{
  "num_hidden_layers": 13,
  "n_experts": 64,
  "experts_per_token": 4,
  "d_shared_expert": 128,
  "moe_layers": [1, 2, 3, 4, 5, 6, 7, 8, 9, 10, 11, 12],
  "normalize_top_k": true,
  "routed_scale": 2.5,
  "balance_bias": true,
  "lr_router": 0.000842,
  "norm": "rmsnorm",
  "learning_rate": 0.00622,
  "beta1": 0.95,
  "batch_tokens": [16384, 32768, 49152],
  "max_seq_len": 1024,
  "max_steps": 10078
}
Below are experts of layer 10 (counted from 0) of a mixture-of-experts language model. Rows are named router (the router's row for the expert), gate (a neuron's input weights, with its number), up (a neuron's input weights, with its number) and show model dimensions 128-255. Each number is 128 + 32 x the weight over its row's rms, rounded and kept within 0 to 255. Numbers have three digits each.
Before each expert's rows: "comes after" lists some tokens at least twice as common just before its tokens as in all text. This comes from a sample of Wikipedia text that the model never trained on. Tokens count by the router's weight.

# expert 39
comes after: " \"", " (", "-", ":", " of", "="
router:151123060093151148152142113116175103095089139120103163150173142145157163085141108091232119089186140138125155148068154154156089105144103068137144152086160123118109175096163105062153146119109079092135094098130148114159136049186094174124117131156107128156088189116133149147056095095133176080115171093118153114163112128159179096100102099144134112113145113171118168082097169132104156138128
gate0:169103123090121091172094133177146150091161115165147136154120117097112089086126130132168114111130175123118186176164139101118118131125141122116148137050086074111048115147157125099175124159151114112123164064130141122148121104067125103143117182112111135143043151123123116151123197138179174049115160109158097078119113111132192128124151155158134143110095140161121183087151137116094038155129
up0:124139185120138155090126150106163127119079136187139061148170114167099124103180112133184111115147138180119175112149121108115101134119087147138100163247145063053174163098141135118188160117099112108147144094134049064160119106116091134145049105166137104121121100123102139054111138123082119197124108111126117091148116135148093197106167160159070066129191180139120087121131106113109141119115
gate1:083142128109151074085136120180155096159135103224118087104131133070119152079118126139095149104210116191102061179092148159140138103100117077157163141112128131166154112092121121120164118143093104110176099112140144088159090089153132130153146126135156137147107137088158122148116163145141105150190129101153153180129081071142107091085077098084126189131125110086127188119098138145130130131137
up1:106177117155162091155117126091114109156134127255127104153111153096081108076051145085072087112174143139146121147148101156092174152113154182138144124086102153151128180145124138078162105139153072060128100123117192131127153115141106112156150185111139141192114117107127095102122127129101224098098134134123139127131105109139049151132067112074143145126116172099130165144130140157171156143123
gate2:103102121113142187133173116175023109117124081145106128107127096164148154142101118084122162117117177166102132103084061173080126146141152132119076147098112140128057096151110088103212164186094102141154104146114188109109094140127095101156103122133197148163132114096127134160136119124074126088053093090142137129078101071189157181116114165091120120152132141161083131122112088131129196144128
up2:179114127128102122165123118093180157138120156167098088102137155154140130133146112166146087172135173146107180138128137108169138155086100105140144110120109176153139130106199087143093170111128150144145187125103085135149177127132175138128104143112090137124081127167115150072115152157165120102179211130073109151137108213160138081176106091134109169122144110119159128092134149144161141150081

# expert 7
comes after: " the", " a", " The", " his", " an", "al"
router:111117131152101054106150155105109157135164156140109124138135237068080136086133160097190122141140126175157039094123098100089162119091167101144062122096142122077115169130164097128159113177159136127126111118129072182169126120105133143154106102184164111107171179073174156152114106165167167122146160120106091118118136128147118128147154146144133128128131098149110163059182127171064071128126
gate0:173151111143103207137133139117108176124126122174134132130096156148070123123133147134138136115131167117136145138104109074189147122130115111125133159084089151142161161134187091138111148120115136118136107101084146131055134194124115084058144179100130116090139168143084082082082143097120157099135126090141138140155124100096051114148097111098147137121127148088104142148135139078112123169143
up0:111232122141079123182121107135182133103140091142109144131124101136088142150118138174145110084091106143094116090125099144133184095164102144143134103118082090108188081103125133170080155166151147128147139096129151133104182146097075116084083085165144147144133120065146114135130124104231083113114153131091179134109155141155077057161161091129127121131147115153061102092099119147139165124098
gate1:189072097120094121154085131100126113124130148123140087177149141121124114141100119086157111141143141191114153162161017153120151123147149146116157138115114171138210133108142127157125166147122072051157071073134106106149092203168144150136129138144132041193117126119125153114169058129123064121091177158081097165135168113115133167171174103199148096106101131100085084086156118160140120054119
up1:086147151148180136086204165140136111140119067105143095063129136157168124138161115152108105189142128080196102099140134141160128141152082061076121116113097053120122108174080057116110082172156158171106153173077152104150075109111138127110148147083176177067124132129135096123108168112106173135142116088181179091123093187126115188145105111093153116197097095116182123160120122155178113139114
gate2:176175176187172152217044112132112170130117085127117105111140123109130102137118080121093130121155143094085168067128158135091107122133102140061174173147122180122105158127164111177103124146137171139164188098129158137111088106149145153115179058105119115184144184179116130121161097125132137163172129161123118142136148107165154150098106163138113139078088110122128110074075117153172103135124
up2:099095146131189124139169102176147163172136091080107096125156106114141040167167134109135101124090129085129146139092131191127152065146111132178156130142091137137164163190120150137140112101110122127130105183101073116135108168118104154076153147072147153093150124090177155123083087175132110149067172128106096176122134155133151119182201121159057110147078172118127112119151097114115105102131

# expert 40
comes after: " |", "\n", "|", ";", ":", "=="
router:123138106111111173152141093106156139070157119135098171145152165136121082145150136095149088157105184119157075121103100150129071171138067190106142136154130146131127084092136149129139079164104102115155094140148123181088119194055169199146109056123170126117076091066066179121163127131165092172129132085145096188194119143150046149083157084072116146138175125142116103079119128127145126108101
gate0:196088104105113114111152130097123167088122137134144087151039136083099144119081157128062126110105120156172116116172146148071114163163160147071148186124133101180107129083119149151127142149166069121141166200120140142123157101131105066151149139135100126115136133138087108071150163084151156158072139119117181128176133128182147184128138112204142177121102128085128117163093121142088089129186
up0:112102153124148097135126094125146113130170118161143216129148133136164123111162092148134115102120153055110176099098175148154132098101129098093096111093106115117092156139132062144174125098111107124111146117103147103178140145188090164099150142107101158160103130125147144131097123127170141055167147154159117141106232138087150119142129130126158129144152156079174120137127062130120102099107
gate1:179081097142130115080122095092130146121159170101135065125090148138098138077088155163098092155105086133121113112168159121180114153145164067061127120114118091154081135115085113149121177160141094150137089183143134193101155080051138135145125079087099112088124182194049093134134103115107146156110137094117150135167143124158148092118099122139143052171125119178077136116124179141138083204118
up1:094110110136177123135126111144085125142075121167143123128131126121198100091147157119154098112110151090070123111116109113139149091080108098073145090180132079177142088142111154134141077097108153096165104095163126143098106132126108128129135148169188108148144148142108182161123130127140152106144067130112101168084092124062158104098154164138103130134097116114106093094152111131050171112212
gate2:142096102139112146120189183131142115113079124123127135132170099134108151143125134129136112090166121095076082159143124078147132136154095135042134143057090172117194159143120155096109114123062130123088165093142116157111076182150150104138137126134175105105144069113169184157153108176147105084106168108104125120145135133167135095171127155122158111123116107139121082114146113103129085133092
up2:123085152150172151152135034066141142102076137114109180160196104138133146145185155123141134105161190144164109186133150181126165159154142151127068122196120094093189137138086084145099110106139102229113136108051148191109074131141117162111088138121140160145114122123145127130153169118138131098172148115142143116137116106077172115188129099119169132092122136134152142102149128149090146080140

# expert 61
comes after: ",", "s", " it", " which", " It", " was"
router:117127095040093129081147126096144138102125038140116106103141114103157117137051127133118136115113120055093133110139100159111199151119169124158144125117090170099090077185156119154130085096089175152129159134130138128157108100095168128136127152160164111150071106089128170166081147151101115117102157175174087146114159137161118138120158153158181139167151099138142063138182168144143148128155
gate0:138137123150149181117113171140086132145143147107097147112120110139109052124087106090106140076179172106151154082121151149143150033123106070123157124108216120056122121132093107110079103166181103139089159113045145123170126144122154086127140137172097119102114115166073106133155122150142120099103047170077131125158116140144136095118112183128064088174120077129188136151093122132161107145163
up0:149130158146177099113156123124024122129077173165094117163129113161159103163086135172087108078153130118066132125126179068126094138096066144116152187079196090134119184112101105143145119139127102150094131121158154175123139110147117122143153136128131127142106137057079168062139115140122110142125124106093158102119137150146177071127170148061155102110129149107114127121139139163161149147144
gate1:161103146064088154101113106124093133102132156187154085079188107094085130140067104125077109135150150049114157158124145177151142122101114150173118139105105162162075174120146145151060152129165104139153142107120099124159111120131130122150132109169066170144097061078093111170087156140072116112128142119111149122134085175160135105100089130108208067160132105092113096089160086114137144197160
up1:095142159194216127123160155109141141159104151123064198182140057064132065114151206137144098105136135183201139109143129127140102130174106104156103179155104073139116103101111142116143166120104108114136080082146139142142134176136156123125135147130168096069162122144081143068100099146120113118098099147080072096233125090148136184127099133124078095156183115150106174130100159166100083072142
gate2:128086173149124124203101163133050127110160093110117096166112134144196141101143113119109155138131117167177150114063109116111158093115108163121150074105123119123131157141122100124128132190164148138159149117128117033126099123169111202162170142155083076106121152115116128169098134128116163115122152139139083139161085116135142110059079172093122115149086132105096114122088145104183129155109
up2:122155118100093128137099084096175136155159150129117166071111049128114115049117114137169154157125143069150145171107117090145157154183128077152188128165140095113088104152097120069142124170153089173131132142098193141173120144152147081130129097111152173153136153090147102101154135196189156126134138122187144131102119112102165123142110147084232134104139121160149165130117110174124084146122

# expert 58
comes after: ",", ".", " He", " he", " where", " who"
router:119115129062162121113162099086127166124110160116083169134140073136117112150063108164103049131136179070105169152130207113100100171086154115225127141132094170117118127132158136115095118146120122155136124081122143149159094092082129112065099185138150113171156094163145146145141171175110119125142157113160090135131075107127092131195109138135123140088135113087169114188124130163164139146152
gate0:101134100086117109102091072153113082149136098153084151067102108136079139112161132137124144163152145167124148111067143109108104076199179093165131129104163115136084093143120151151116104097164145142126119115179164104198103162159104155106154124194127084083161137127090138162148172238065109049167115104135079167146126088077112125120149119122122128127140092057097111153134157113171093137159
up0:161125077087130090173145125176148142139121203087129144117135152120096141133115129150103164164136176116170131136118136109086065156119134150072067218178120144092141132064147126103117129141096115149136188135126103080129146093098139146118088111149085173115150101168089103100125183169136156131185168133149116177145100152145110123121100085166148109134142107060092163128151070105147095125124
gate1:105059108151104086143170084113125172155065217058131157126099126133107091213137136139106122128050121127104178103077176154117158113141114167112141138110136180103086128078161175125177111140183124122155152167096097071130101137173147171142090112125131106151067135111070160094141125096146093180110138122107074065143127119141134191140144121149137129076179078097147095103116146186109162127072
up1:137083107134124092137163138119099155128136193123139172110089137157078136167115100174116111181101094068130116109098150198163181165095153125104121160137109129113089151113180151112145133127154111145148117134071106060143110149187097120161154137153109102154118131121148116156118176125149170062098084126096124072098122141133127165126141113143125127114189078112120167136093162153167161183103
gate2:140141135102167180113132155097169176097150078142157148135201134121128085093110139146135107168140218138155158087127098115125187207119133134166129165144051144039116127157129132120109145107064123139119120041115133110175102162147121109100064185211142149200107137121141152163158129210114100087104155122117158186116165123174143195058126138109141135168136128128149196129073167096154172120119
up2:149125120098146100076141126119157194123150142107119108164105131069141098093125106149149130106124162134140148139072085153184140175148130122117144182154175069161097111156140114094172159165152120094091109112117124100097145184155096136061095152102204163116140140094094100176106061077101146057082111117120117191157131176130133099150148090078162118131120171157139125136110164098167118139130

# expert 36
comes after: "0", ")", "%", "3", "4", " —"
router:126149092205178151121050123136148112129113097129087049132185156063063180125150140123138128109137093103189121165074118155141085141090101100138168118192115122108136157123188115109174222123210133102134091084110110140119126128134177116080138191108150043118156082145143080137114117150103108150106143113176152172094120151069135165135108113111076100095139131132172160109111102137107190122105
gate0:163175146132124170110102100181091147158204122137149134122168153138161128174084139187155124111118143100111124142114190154099146131057166135142133131127129119083127075148181078140123112154088125158118149091120182161119170066083073097090192151126146138057185143111127075136194108143193158125139100156136157147121156132105131128164142148135130203140109105100111131127113121134114129117124
up0:050125109198105121149182164096147144079099118119074143099131102111111095203116155103071146123154134152112142130179122152154105117144180145122108138127137150089152150106101110089105191120177115082182085101127111098126102136143168112133075141109106117158098102076124219126120116132143104152155154104108138064127063149172109175090145104090146113111156096203139065156117086149172124118125
gate1:131093080200107139114079155153147180115112110050181139083126142156084159114073123155185105181090145090215128121086096099199181163156108150089112153156089168125155140076180142063161175140127127100128131099129076093158136111097205089139150097131134111116127045099125123111112151123137157110093205154117196099105130165085121080106099110084124107122149146115097129113116181116169168095146
up1:130098152182110114153104090117086159135132054152141130108152145128099143129118156146182079105134144148140169109121101082182162160130192122102131130171186124120137149077123136123128128120123133112155151134092116062137138087087206072161105081150126133123134075192156119133137130139126128086166094141175123114107123153192091167096083126131027159077159115119128122117093103158136158131166
gate2:101098116139121196189108104116173056109133117129081115182140149123132095147116078076100119119127031124131121141118085086130106186129101102142176074144097153134122150135162121155146157090149072135113092150146113129132127119122149166079106144125189114098132152170137124124131156101093078142145122134118140125071125142063160134175145122139106094176132158113198143083128137095141117118146
up2:159109164100113124138143186145096175123157111123146114157076171082112177150125098225195114196093152137168130131114107132140197148106134157192208140144122164090128180133149143135148085138114079125109149120164122135162140135112130086212074146095075123143148063080110066193101120161162161099089139133129142102191094146104143087226109097103102147094129118150130108100126115089131102125110

# expert 55
comes after: "\n", ")", "3", "4", "6", "8"
router:169103148142125125142066166129136104121189125050064110145092157116174155128109127118093154097146175109076162142109096166081123099087129112131136144131063181113140139123147104130082163181131106102126189081150091157103099147165109129090147085165173209138141121119061107103144077107113135117132136142151119095145133087108144168199131129134141139120119120094103132132201144145122177170159
gate0:110123078143119151174220130132163053132135093150178126135125098152078129131115063100113073145114154100107117174074173145155143090072109144125151155130127124091126148079131134101157193064151117128156134110130123144072148168112082162074087149108115091125119178171138153186080077154154083061222122119135150073169125083103127149166139132146157124128117089091166095100164169099143165137130
up0:134076109148153094100139157125097174109111190126111092073089148144167145073141146118117114163152117113235138164094053141149117074173101096113153121185132105165074149112110119122102132100141142107092153098191160078137110168071120069148135121101144105087103132121114110155119104166092154069143089082123065103098103144160191076097125126060143126173123143109144155123082129185116145154199
gate1:121173131162164126163150093189159127090128116149124072104209085140107082115141105155158116093116144156127133179115180134155165111109210140173124099125066174120176117141106114131150164124150141167144089088149100115087131130192103069129102175131148126129124151150171101113083114173128163130081107134122140163096174105092083107148148101135122159132093169152032097119145123160158121116116
up1:127116102137178121138126149134110136078076100037101161110136162144104142167131171095181144058131113137117091200132190129099104129139115076080123185133124185087131145130147093141077109104188167125078151152105053073174164113163095079127150156163176117149146132114168073100204108162121118096144119155111075169103159075181148092099117101119186142102161125151148150143093131118155096150109
gate2:144142152117123102152179185055112166099150142122112139128130147107085154130149153177173153095145124083117176111118203085127099107111189105137149068105129155160104165100088139144130162137096156124136133094060136148091145048132105145096164218080163152134176098151142156100131154123159107145144150140095132162135163131149104136121111121154136157154144097173133141166145117136133156115112
up2:187140104097104097163115102119123144098137112141138116167155144125189142186110133115150142135100131095076100065131108147137146126155103166127112170142129149133129234163092168105133167153061089149124156149100068136086104109136130135114102069162169135138126157051100169134163120118068156142132186133126077108154157126073134152116067049137153127124095198091091099152171147165105201142171

# expert 46
comes after: " |", "|", " the", " of", " United", " by"
router:123121085133124108146149048208074078148155094082157143094065149101171170035094149156132166160163138116151134142082171155114103131185125082088098127177075107118109144142118141102092120169188112088132118125129118167104121211060153137122108114118163141131150118094089104057147135171106090122194103091160068151135125138084172149136136087155078148138136162118169193059150167145088114089169
gate0:078120093120131047114106120107101099139097126143171137152071106099068079142108137093157092122084132122132128084140152083089137137189146098100098115178171128129145088120056163177108097148138100158065116128105133106113086138143076125076157139066130166140090084107132141117145152129107122213080132115104133135124169124206115149103098127143122104086124148186163136100077131125112131135119
up0:088107143129149221093129178112158142133125155158084177158110198185127131118184144096081133100144116146191133148157089152152132106116100147157151157093114117114148132139194103126150139131173136134136177170137136064094139097144146131152151135098109100135078152142087147164126143022156164074136187098116124124146113139131025080108088102069143125152144139154093115146149136118094085197125
gate1:129121128166103108128161102146110076167159123057089089142081132154134176095103096075148150101127082055121143151090153065132096131165127178131107100134146144089162097087110123126132171128136096112174169127113100189122159081067121131108153102095162141142118154112174188118164120153163135176145171084124109103104165091126122134175162081115099104175142170122150114157076159128109125175127
up1:120132121154169102092120135114183184123098115147097123152177117150120127168154121173097146140169105106158105179113156113173103141120142150100117127109131116107138136147156143106167077139126115143146104138120141140124110200144087115128083137121120157127091147161107045081096165136124114148176115170112182120176099197135076076061099125133112077120142117108081211133153074107157168142125
gate2:136105070181115124191101108126158084142107112115115137147083180107214166144104175141126096138082112056136131177207115084163115162128134190105129151136117124111149148102114132121098069144123206124136103137139131100098187124110130117193159113096142091129027128091132130105151086129143167127158120131130180150129106122140074189169107095099123118147125098130136115035147181144114177166159
up2:132083099144123070117113150111098127119115098161083154175108170107089116111101110069093097114133124185107154175110157096100106161120117164130098190140138113059118111152159119149105153158131173182175065138121118132171167145140128068164124192112126073178079050097085131188146176139150194094185145126117125126105166188161152167156134081116122114164174092135043106139144079118061122176141

# expert 43
comes after: " ", "-", " \"", " (", " sub", "P"
router:145114113131143112123136127122139166106084096150140092129110153135111090140139121136129082121110176118106124161097158101133084100123076083151152129113127118166122175114119132114123150080114117129135143115180078124067189110093124131157122042151074137127070142201141155097150152108127178129199169075170176146158155123099147096146142145128124149132104143153094175125114176123113118158147
gate0:174089116097124139134118109106129142116076144101134163076058125192065178172098098115134110156143146095170090151192148128193094137136098139157153162088106123169135132183085093092116158094140166108105126146131097091105169146134162101145119091098069157034112090168120140136115157136137161127031186093084110105071137124114156130118079115105156105124117123052115108078162082135084118106142
up0:127132125120095115080095086074106106086151129084129135123141111165129124139118120172148127170125179154111141129084127119156123133181118145109075157156045131108105070147118116088163073117134148118121121068099122092113102085072101136158204181086194163172140165146102126162087117083141106071149173126165098106154242122091113151100151196093145145114194224117179113142143200129149119157139
gate1:181138170174140130162098211118103141101154112111134129205152101114061183151110124075152164128117137131173111179152149117133167128110105122115098172091126164137136165139100152142134177057132114143147141132210089093131125140148109101161137111168055146098101159168120137122109138107117138140132149148165114093192116138120123164077164133118144166135102102090133222130168142125166140133122
up1:164118113096162113048137192109112167121191122123158163078086096096135166139056157107091154085108165138159141121106120181072104100128077125152139041080168087126116074161138169115151081123109104118062115106202084124088099118132122157177117090142165044131142133105161100129198113159196137154120110151153134137182191064140119117132185134142089143139164133135120142066122120148121075119115
gate2:107087080114152193108150117140174090131173158103097116101118105139135153139156129121204123135131199090115135114148138115143072122167088069078059164155120132184131161140160134120181123126145177130173095143162130117103174095115158139214136171096102063091117117147142135140163110153132081152174107147136095157135150089130107101131105040087149115117141146070103080102067103137151153107071
up2:135127155175086130083144122108132107154139097108114128166072071124052132121126106161156120122072131092105132125192104111136159105090117067119143137165164125183109152119092148158151172128143154109175139123192102107128185074114144119116117138167083083121137152145139162114093127157113141156165139121156138129175158169106198101114187128096123138100173137099097115130171188159197108104087

# expert 51
comes after: "\n", ")", " Year", " University", " Award", " Minister"
router:160097141148197149139098110144119116068137112182085108142147135131079118181158096136121139121124132060150147153119116145130085126148076130091149086187145169162127136130145124157140140118089124142143141155153138144110153127116121172125072166152170144149057112172149106115097139082116117084109089140145142098118077079191140183076076078096083109111161096077134103073123056164126100157103
gate0:113165136185173170095117122166048092136153123127095050122122088161112145123186089107145163094173185134093133126151083117099141118166132130088113130170150199102127179180140116126093166093135210105148080148144070064109164119092185113068123153166137112105143123127132144127090130151068161080110126155161159175074111128124145120128116122115093137148125123097100193114129124140133155139134
up0:147089125099057121182124141119167172116139107104154192153133104070119120174118129151103118191096075172159137138193140116169130130054121146144130117130107056123157104106151114131125097168145086101150130125094153131143086090148092095159109062090173119150069109132105097128192172093117130171154126083170154096132123097117133183081159141090145150076091142183114095154068046088152157135112
gate1:079112071166138166147151123140149113126122152074141097097169079097122099126122134117136109127143129114155118107106087159152156118146117099158171123104111142088101090151116201168126166119121108167087106144129105140165110114059161120166131172079151069118127120102110085146080070130079090152073133179079063135125160142113133122104148099148117086196142115077077117126130120126093124123117
up1:171132097176112156134133124063156128162141176156169116153082170103155160053129084123095160139176169134108165096144119152113106127165117196110131143172104176143145093175190105141192082172126181122142145165088164137109086141110104124137142191112073190135121123141076119118090059147145133046148148105146115088180108157140117127170070166166127161087135154097080135137109141140118122143195
gate2:164122116117167122096141119079130143153152159173139069129079154111108102178121091174171132138171107172117125135185141149125130167124117126117126118146150144045136081109170135076129111177154111154089151137137160120067115126090136158107067121145164076130141165159119176140117201114112153111105096113050128164115146179133161168180102108141110169125167191078137136129189091180123080134104
up2:165141112108099127134143158180185131115105074148131183136151132184161191145156125091070135108135118183157124175159149146135125108141042119107150100150112106106154144161159133132087139124119158081100162170158117159098125125151064089142141056117095082161095151118165087149221156135122181148196175114103134143169139151164107114091121171112125161175113094114080077137076124092128098100089

# expert 33
comes after: " of", " in", " and", " the", " for", " on"
router:114162144174099175124118134181115164132106148145097120088154102135116124164140201195159113163101071144170074117097126098121180112107084122102122130127087065156101173194099145144168081133159183135116085118160108100170094134084146153136120147128104107128122146130086125060167118159148193097181100144105120099128163172165178130084174127121132128107103122142143097111151134102123056034076
gate0:092110147212083123100130125109090194156118134166115051125098150143121090098130130151157129146115121154129160208101138118126150073175121152161131118121094077105113160137131131142141112164129108082130141115133105144131125188152128106117121099128162110122096131192077139110094084114119106124127124126076148093114137107114171127131178124118102156142094140166097091149143121120082103147111
up0:171131128148100156104127166186172141126153080132172108170118168111096108129104076141113141181084115107132189162152155091130083128153125089152137061091150130093159157175124141186094145134153109139161152126129101150121141121127123179158154100094100058149162102138145057114146130122134103151106093113174111167112144167129147114126123122097097053120111142078115163099156110102119171089171
gate1:118133066147086136080156128176169113149080108144167088122168120118169089124090139153142104106159073142043159135122142117203117095121194116131144161149165153133113073177165139140139116076088158127096171123146130145149070132156138096097127128173109128114125057084114158087086146134121128154149149192117156131152135120132114090111108104073131115166154102105091116123177141125073125102138
up1:130109148128114158184106133105156150174084124120137156151173137133092145128146198082137157107139126090131109125147111132185138159124103129170081077086144077119119086057093138190177143125145102114198138128087133117138152126121075153112122153119164079096088137131119146118142113130122106069086133072113146128081084105109125117146093136134128158088170148108110150131080086098104138186123
gate2:133128112125167144117091124144087155089146113162112101138170102103115142132127127153166137132096156179162138113106087135100168153116113108124094126177136134118141149111172182127150061106122118097149160137126073123155077124103155145166159136149096100131096160156140118114131123127161142109158113133149143075163102077161116157069170087149177128178150125116126062149107148156105166095100
up2:191124130086133184157180100139154119174114070145064116131177136151138121081102112067086154091128114141147056120140110166187122074118132194132142139151138123149060073135136107117109113113124090098170124138115130125125117091175120107122121109118127138140107106100174153130125144104058204223152141122143103106144066145083104116229099086076111112151129191135118156122123087133106182201161

# expert 34
comes after: "s", ",", " However", " time", "es", " season"
router:173096137071201153151076092067088153109148093188186142111134088075146143117115125105060130144061139110140144117138116075161087148161111152127159140137109107092094107184140133135198159133119100171139081132121134167067098120141147092115114113098056142059162101157184081185129144140126117173120106114128135118135133062152095128134096193078159118118137154092138118154148096124094171094160
gate0:152104164179184142116094141101132134161130128093163143107150131163127149090166128143120123102164143236185180134149176121124074206136126136123040085060125142091156079130147136108095109137179124145112143133122144149141144101053107110139148133154127172125082032129166107135143085140088123106108215111100125115153150142165109185175084194122024183120159090190127150149094107091108141094167
up0:147099115092169098133121129068126138141099130132119128129018135138138118062128106132149108137198133165114142133126169160171103146147166141118091106139074115186101105104143181137145126180072150206118140131142101147146130128119093100177180120135135165115176126185170149108096148131204161118200168107059177126112103125124126157134178069113104166082110184176166146192106133183129123154179
gate1:147131024099117116144131148114141160087159085095108118122156144101101102121135094145156137121111114158117180115165181174122091130170122169116128126127153185098122101085136094132141105091103119151126157115110048129104128116124171122117062099105173205121158138153103159130142087127142164197157140124127061170106131088062056135144108118123122101126149140133163086111207126097083111110149
up1:141146149227159125099249107124145133110091141133162115156118141128093095135172120139133154147160157112124150122116129145084155119104157097132118115130142168129212149095110194156138090214176140083124101113115137098073137166156093072164107100135105102117088103066133105095112142109155170106131147130116201072088140160187134132120127094140113141179120125167075119130167126098107180119110
gate2:175127200085084103224170128166116139060093099085153131098091079101117084161104119114110140185130099127127123145082121102116158120130161103148165159138163149107141128157197148129121080118134239110133192163169111171104141131089092138082143178189093092117088105129163144114135169193171137163085134154089102159168092123132141140124138165145136129090137154143129093092138052090139094098079
up2:185190195049125129154191149131114145018058121057134146068147043090125050159146140105121104049121091126122132146085187111175153134122148147133152179132160105156087151131197171117138127137093128156183131140173125089172156145135143164155120156145112092122042121129142086117108231150143122098081130118087109185150086142109145136088126153130178174080148123122110079155077107156148084135100

# expert 21
comes after: " the", " a", " The", "The", " its", " his"
router:045142107181148163121184163198155172163121117187126139174168082099143134154150127161203160163137136137143172112134135059104120145130160119075088113127154119111109081174077089146046110134110173130112125099134083066158133158157108070153116117104133129071169194060169110113191172138195068125118106161154167168165114103134119114143143139141172163130110131172144114108163182058131099122147
gate0:160169058137125184136058146168110160108150116165126183172189131119156195105063150135182088186127203122123109127103133081120154180202132093148177112051124114162154071153156173100170147132135098084103132106115159114127108118134142062071161095127189117137146121149091132097191185132124108136125142088147117145095098034111117109111139144127115060143105160119153175094132114114157107168139
up0:106175144099121097154137167176139131127189167133137155120168136132179194139121116120180124113111163178146137124127157197083120134216137165107127103119161167149130092181140129130066161150144118123096126096113125111108098124133136118138092105076159144126120114116147078098109161129134107090105118154140115112143182157126095086124078172076092088203129125102149166101131109175133136097093
gate1:151143035160125142134130118168157156129091098076135149211158082138148079152168080121171091159097162132134156103175186122114033112127140061147133083183103138105097101102101143170066120157081124135166109085151058111127109133133149123106160148070133112116113117137149094100113196105152049100097117131099135136106160143117148133102119114089130084145181150079147080135097123061140141175146
up1:127146142141061137103118139090112131118174169132134177102119154094150076152099205114140141129079146138061085176087091135159154124109104151219131149098188124119149151153137150064209153068146088132125155166125198149092136104155176124139139127148151176140102130068108106148124115145085209186176115086130176145143130102151112129117170118128123159151122192128134145100087134117093114101097
gate2:168105127113086171155134080189087142122083104146089128146174123140177121119105187087133143129129120098133135162138115118104134116076095126199129098115127106141082159118164158118106164115179123158154174111168159097158177128126164131125126097109120116101115124169126156073179129140141194101061071113095130156136172111156115091089084109167070127156126134108124133117079108083151161123079
up2:109097071187179068141125137036129158095153132113164140076103101126109131179123123137155168122116125146154112097073139093145117140195156096072128085127102126155147096109128134097139016146067090120117091194105119144140132141129105096125154138113192104196126110113109112127096181118085138152131178152150182130171110132140058183115118101072112189112096155139148137141123132128073125110185

# expert 26
comes after: " ", "-", " \"", " (", "9", ":"
router:140120127102077131144146120149208103128098148101099142154123143165105138104151109176158156154141121112096165097226182148153097108192115157138099087077149095106132147124132149153163179078153136091169098158102114075116144094149189091122177151146103134108135146154121112129180168126117188133095087170110079135088141128084132086169109088095117133161094125115135113194127131138146194089150
gate0:132086139119096099167106130132085146112063140187112113169107061193148199146122131102162112153113146124087115118111130109153158122151124100161154150183079108158129163119072149114168106134106094154107135120112110191182184092158102068107121136148137064142119148092067096163104118127152200132103171137122089157152081179095088173134098123115097134111099152162189146141122169090112135142165
up0:125148129093123190117126151126118134113155064108080144156128118255144172106064109071123136155077112116155173150098103196140156135112167093124163088166127218157123106129158115115138092132109149082161170165122133069167121184115170134149137084143113112176082173136149194099171118122138146099070211128150109135109118154107088141126121168114119122140168128117074128148122164142125193103089
gate1:107109119141134173134135091093133112124171138112099047151091201160136108112136125143149089105129145157077113113083179126113154099060141071138060143123140107105106117203144142148077127152180158209160159160139121108211155138131194116113133141149116065141125118071162097111089124110139119133095113123097135169143198102105126062090127097188064156103168155122153128109184125129143155122129
up1:088114127120168171161111144104139091086160128086148074132106197145140094143084097098144125083154145157084114114124133131089150099101131130181092128111139118094045065163147143142096166115174142128131113175085159128199105210102147101118111155149147088110120082082169100113152142116108168165090110117175150161131140099139092056127130154142089138180150116136255128130140080142188177185149
gate2:170115118139087156084080122132186136053113155098100089143144127188107099149153095121124151119178157105166128055111120171128088098165101201153074069159099185130123117115155129104114178154120137157162177093082116133111099102133186110104142114084112134110144106149094114137147112108146128057137105126108068126127153103152106103143125132119095117168158114099098095087152135126098138149231
up2:203163102120100111108088122096133104117110104098152133106126147142145153089115153145147110137119119167146137168125096162121103110111115129147140099085135147185134138104079097158133084173100154046094119147121101137133123186092070139121126136124163100172121109123180110157092113126166092149147169101121131143125127163140115105084123133121152167090106151105126153109106099153131079135127